Weights of a small mixture-of-experts language model, trained from scratch on English Wikipedia: a softmax router, 317M tokens.
Below are experts of layer 10 (counted from 0) of a mixture-of-experts language model. Rows are named router (the router's row for the expert), up (a neuron's input weights, with its number), down (a neuron's output weights, with its number) and show model dimensions 0-127. Each number is 128 + 32 x the weight over its row's rms, rounded and kept within 0 to 255.
Before each expert's rows: "raises" lists some tokens whose logits its average output raises strongly, later layers aside; "gets" lists some tokens that make up at least twice as much of what it gets as of all text. This comes from a sample of Wikipedia text that the model never trained on. Tokens count by the router's weight.

# expert 43
raises: "ult", "um", "er"
gets: " T", "d", " with", "H", "T", " K"
router [136 124 154 139 152 124 154 177 130 123 106 154 119  81 120 119  99 121 168 153  83 116 164  44  84  97  88  94  75 154 169 134 127  89  71 154 187 118 187 134 107 124 165 118 158 122 129 146 162 162 161  94 105 160 110 154 166 137 110 101 134 177 142 122 118 151 159 120 234 105 130 102 133  87 124  81 143 122  97 102 109 163 171 118 131  81 111 112  95 100 170 142 137 114 128  84 100  80 140 206 178  96 126 119 102 144  97 133 120 138 121 131 170 162 126 182 153 100 116 165 151 172 181  87  70 101  75 148]
up0 [ 91 147 153 150  92 148 174 146 104 173 130  95 125 112 142  87 111 174 119 144 111 160 125  90  58 128 106 137  38 172 169 164 125 107 112 197 116  69 229 158 127 116 164 160 105 147 123 129  73 169 109 199 181 109 137 135 148 127 174 141 105 141 110 144  73 115  96 169  83 114 132 134 153  89 138 139  76  96 125 115 144 122 111 162 101 149 102 154 103 176 151 143  86 126  97  99 135 101 154 165  90 132 156 107  82 103 172 126 136 112 137  86 193 123 151 131 139  91 135 163 135  76  78 141 140  95 144 105]
down0 [123  89 141 120  96 162 131  80 133 176 125 126 170 113 167 167  81 171 165  94 168 160 162  85 161 125 200 154 129 156 123 140 104 112  96 180 105 116 132  95 104  89 117 133 124 128  89 108 149 147 119 162 169  96 162 136 116 142  83 155 152 126 127 120 156 148 125 101  70 156 147 134 134 179 196 127 101  69 133  94  91  69 147 128  71 129  95  86  84 177 127 142 118 147 143  75  77 117  69 107 108 124 156 163 136 182 113 156 128 138  98 127  60  90 158 109 170  88 158 108  89 141 120 114 126 175 185 200]
up1 [136 169 147 112 113 129 118 111  66 124  79 141 100  97 171 129 111  68 107 124 116 117 119 156  89 132 138 101 178 156 127 145 170 137  94 159 122 150 129 101 163 179 121 174 104 190 123 141 142 138 181 119 156 166 110 104 131  91 102 116 220 171 145 104 106 129  78 156 198 106  60 161 128 110  99 115 137 125  97 128 148 144 104 164 102  98  89  55 131 161 165 167 131 133 112 115  91 150  90 188 171  96 116 112 135 209  70 175 161 134  83 141 143 147  80  93 191 110 128 131 130 167 127 140  96 113  88 126]
down1 [131 146 147 150 107 107  25 137 123 131  97 106 137 147 128 124  74  51 110 122  41 145  97 197 115 184 105 142 160 119 103 139 110 101 116 177 140 148  77 104 104 102 154 129 127 179 129 114  81 137 149 129 176 146 122 121 119 127  89 137 189 160 113  99  52 116 133 168  86 163 144 147 116  65 109 116 123 165 131 120 118 113 173 125 100 149 111 125  70 118 135 136  95 137  97 208 119 152  87 212 133 175 153 142 162 149 145 108 144 148 169 122 156  91 139  93 143 140 110 101 166  98 163 116 176 128 131 167]

# expert 47
raises: "er", "s", "e", "a", "n", "l"
gets: "'", "t", " de", " De", ".", " It"
router [103 137 197 164 138 105 156  95  76 137 131 152 185 104  94  83 151 104  98 112 116 153 166 113 168 177  98 110 130 164 113 194 116 149 119 131 118 170 192  69 126 148 161 137 155 140 114 144 103 126  95 122 141 104 125 106 151 154 128 150 135 156 124 142 113 135 125 237 155 107 152 122 144 134 125 125  79 120  95  70 152 148 105 130 146 144 157 129 120 149 186 134  47 114 172 113 102  91  68 145 155  93 103 120 107  75 144 140  98  46 139  97 183 155  68 136 112  80 129 159  69  98 124 171 113 131 125  88]
up0 [121 119 111 121 163 166 152 156  97 146  54 169 139  26 109 167 176 145 140 136 115 176 121 110  97 164  99 107 162 148 121 152 181 122 138 118  83 186 122 104 180  75 217 104 149 122 155 152 100 171 138 144 109 156 128 122  88  79  95 178 143 130 156 125  99  60 149 154 108 123 131  81 172 131  78 162 114 148 119 105 133 150 177  94 136 166  95 114 115 158 142 182 121 116 173 161 126 134 110 160  97 123 104  87 130  78 139  85 126 103  90  91 172  90 116 110  99 143 137 115 136  69 161 116 125 138  87 172]
down0 [138 126 162 132 127 124 154  91 165 149 102 123 103 211  91 117 112 156 115  85  87 108 160 119 102 104 131 180 163 137  78 142 119 159 188 111 131 204  96 155  90  81 110 102 127 155 140 132 121 158 124 105 186 147  65 134 175 102 153 107 114 111 135 144  74 153 115 163  72  81 152 155 139 104 117 196 147  73 129 181  96 122  80 155 120 121 111 139 154 148 173  62  40 112 171 163 152 131 109 149  97 123 169 121 120 116 125 108 140 133 149 127 151 145 127 196 110 120 140  59  85  98 113 144 127 146 170  82]
up1 [177 130 158 154 125 119 136 144  68 123 139 115 159 123 162 124  97 105 113  93 161 107  92 128 152 152  97 131 150 118 139 154 128 147  79 183 143 120 128  96 144  90  98  91 108 137  67 125  95 135  85 121 114 123 168 114 170 136 143 176  88 100 158 112 157 146 124 159 160 105 131 146 137 126 111 106  93  54 128 115 106  95  60 174 166 154 117  75  73 158 169 197 121 152 145 149 157 197  67 176 164 105 156 149 153 121 155  50  85 118  98 137 125 115  43 101 171 135 181 107 132 169 192 119 110 163 112 104]
down1 [122 198 161 142 116 115 103  92 128 103 138 155 126 177 110 152 138 156 115 115 173  71 144  99 148 106 158 136 131 160 155 143 203 206 167 170  76 125 110  85 135 101  67  70 101  99  83 170 111 137 121 132  87 106 123 129  85 133  89  56 141 138 137 111 140 117 179 111 137 144  81 130  99 132 155 111 119 125 126  74 143 137 105  99  95 181 161 119  84  87 127 211 139 148 149 157 215 156 111 125 106 120  63 132 111 119 142 184 181 143 129  68 114 139 110 144 188 105  96 116 150 146 124 121 101 145 118 115]

# expert 10
raises: "serve", "\n", "ral"
gets: "\n", " with", " M", " by", " (", " \""
router [102 157 208 171 126  91  90 140 130 136  66 143 134 101 117  99 120 143 127 130 135 177 141 127  86 128  78 124  98 144 139 190  78 143  63 155 101  88 183  78 100 104  91 124 134 157 132 160 167 139  37 145 103 152 154 107 211 127  83 108 153 135  92 123 117 119 162 160 190 114 171  95 138 126 149 104 115 147 142 115  54 111  76 120 146  99 160 114  38 146 152 157 139 143 121 149  74 138 126 144 160 150 146 162 105 154 124  98  70 147 128 107 122 186 123 134 146  82 106 106 112 127 136 137 111 165 123 170]
up0 [ 68 169 138 131  87  98  74 124 107 154  75 144 131 129 129 137 154 127 123 115  98 119 106  89  92 142 138 142 138 134 157 155  86 145 180 142 120 157 192 138 120 154 147 120 102 138 129 133 195 156 109 107 126 109 171  68 126  83 135 108 111 150 129  94 130 147 120 157 148 124  99 143 197 110 123 114 116 144 105 143 143  96 167 163 156 183  90  39 112 145 139 139 131 119 107  98 114 125  94 170 200 131 102 120  63  76  90  66 134 145 144 124 155 109 152 109 139  61 140  68 168 118  43 135 115 218 125 174]
down0 [148 115 125  85 120  94  74 166 150 133 150 170  76 113 147 123 129 128 121  67 119 145 125 182 128 158  96 168 119 138 186  96 156 113 143 149  89 119 155 154 125  93 139 161 163 118 111 140  87 109  99  76 120 178 172 123  98 104  93 155  53  85 149  78 125  93  75 153 134 134 134 142 138 144 106 122 136 121 131 169 108 164 136  62 154  96  98 129 190 149 116 166 133 163  98 136 130 162 105  70 115 190 110  49 157 144 172  74 168 114 128 147 169 186 104  80 146 109 125 199 157  75 159 150 100 151 136 156]
up1 [109 172 184 122 171 122  43 104 161 122  70 153 111 104 158 154  97 140  94 144 121 149 130 126 120 110 145 163 111 177 121 164 137 129 126 153 129 146 145 131 120 114 144 174 155  96 158 161 145 149 167  92 175 123 174 155 185  95 111  82  88 113 176 143  25  90  94 157 132 102 159 128  94 153 132 124 108 137 139  47  93 122 144 149 140 128 106 156 103 150 171 183  87 167 120 109  61 106 101 107 121 154 102 164  94 184  66  85 113 134 106 145 116 152 154  87 149 105 132 106 115 144  57 139  87 114 159 164]
down1 [165  54 131 157 124 181 156 137 100 127 184 125 123 157  89 100 125  96 148  86 116 147 186 104 122 134 118 150 141 129 160 106  99 113 107 138 102 151 154 169 129  97 167 122 153 159  99 139 145 122 100 107 142 156  89 127 104  85 128 123 121 152 143  89 145 139 144 126 192 153 208 128 171 199  96  96  86 104 112 174 137 156 189 112  57  59 188 115 105  93 110  91 147 119 176  87 134 148 140  61  96 134 117  59 153  56 117 136 130 144 111 116 112 166 125 178 138 128 180  92 159  97 124 163  82 151 138 122]

# expert 1
raises: "mb", "cc", "c"
gets: " a", " A", " I", " O", "li", " as"
router [101  90 157 213 127  85 107 157 105 125 136 138 179 126 139 124 181 121  31 181 155 113 111 126 121 179  64 101 118  98 182 178  92 162 134 111 112 129 113 109 119 114 148 187 175 148 123 129 170 192 108  55  90 139 150 142 159  64  97 116 163 110  98 160  93 143 125 172 134 208 152 137 116 114 116  87  81 134  94 112  83 127 118 118 137  85 102 123 128 141  84  86 112 127 112 136 154 112 163 176 127 170  97 132 126  81 138 133 118 149 153 109 158 126 194 150 170 152 112 143 152 149 120 120 125 109 170 167]
up0 [ 86 109 179 169  54 171 179 124 159 105 134 145 133 110 125 111 153 114  40 125  94 150  83  93 119 129 100  63 152 122 174 147 114 133 100 111 129 159 135 114 109 141 128 119 158 172 170 168 123 129 111 114  51 205 154 113 137 114  47 159 144 113 107 170 113 137  90 111 119  77 153 166 121  67 178 140 157 163 168 108 154 135 101 129 107 189  99 120  99 150 123 173 146 138 137  95 115 131 110 111 114  84  82 172  64 157 111 139 138 139 132 181 157 176  77  88 156 164 116 117 137 106 132 162 147 109 155 100]
down0 [112  99 132 166 116 144 127 132 154 173 157 150 142 138 157 189 179 145 169 104 129 173  71  51 163  96 152 163 117 109 178 133 166  90  69 129 107 106 149 130 132 130  82 145  86 138 111 122 145 155 118 147  63 119 149  98 192 118  94 145 190 103  96 115 143 140 124 143 129 102 160 137  97 123  88 163 104 117  91 137 151 115  81 131  57 121 136 125  47 153  91 146 156 109 160 106 150 162  74 114 150  99 136 120 168 155 115  91 152 117 146  38  94  92 152  80 140 175 167 150 153 176 140 128 195 139 107 143]
up1 [133 120 158 191 148 121 111 105  92  97 152 123 138 134 156 147 165 119  84 158 166  81 145 159  86 134  99 150 132 102 106 168 134  98 124 113 101  81 143  85 102 122 211 139 136 180 126 135 152 181 121 115 102 139 158 138 163 159 108 145 134 122 151  94 160 138 118 129 185 137  85 184 160 110 136  81  41 150 123 126  97  79 143 135 121  87 128  77 156 116  91 127 113 134 144  95  86  80 154 199  84 163  73  88 151 114 109  98 162 131 171  72 198  97 171 153 160 118 125 152 161 145 130 118 123  85 120 209]
down1 [154 191 120 135 131 115 136 145 137 139 153 113 105 102 154  96 126 130 114 141 127  89 153 223 126 104 132  78 169  69  78 196 153  93  98 114 131  68 120 162 100 165 169 167 103 118 193 172  89 109 170 173 144  95 107 121 151 181 176 108 132 117 145 135 117  87 108 161 130 140 154  93  51 150 161  92 108  92 122 144 143 145 155  72 116 175 116  85 124 139 114  84 102 173  96 117 158 123 129  93 125 102 128 159 113  90 169 151 199 143 159  73 148 131 170  77  97 152 116 126 131 144 125 114  97  75 154  90]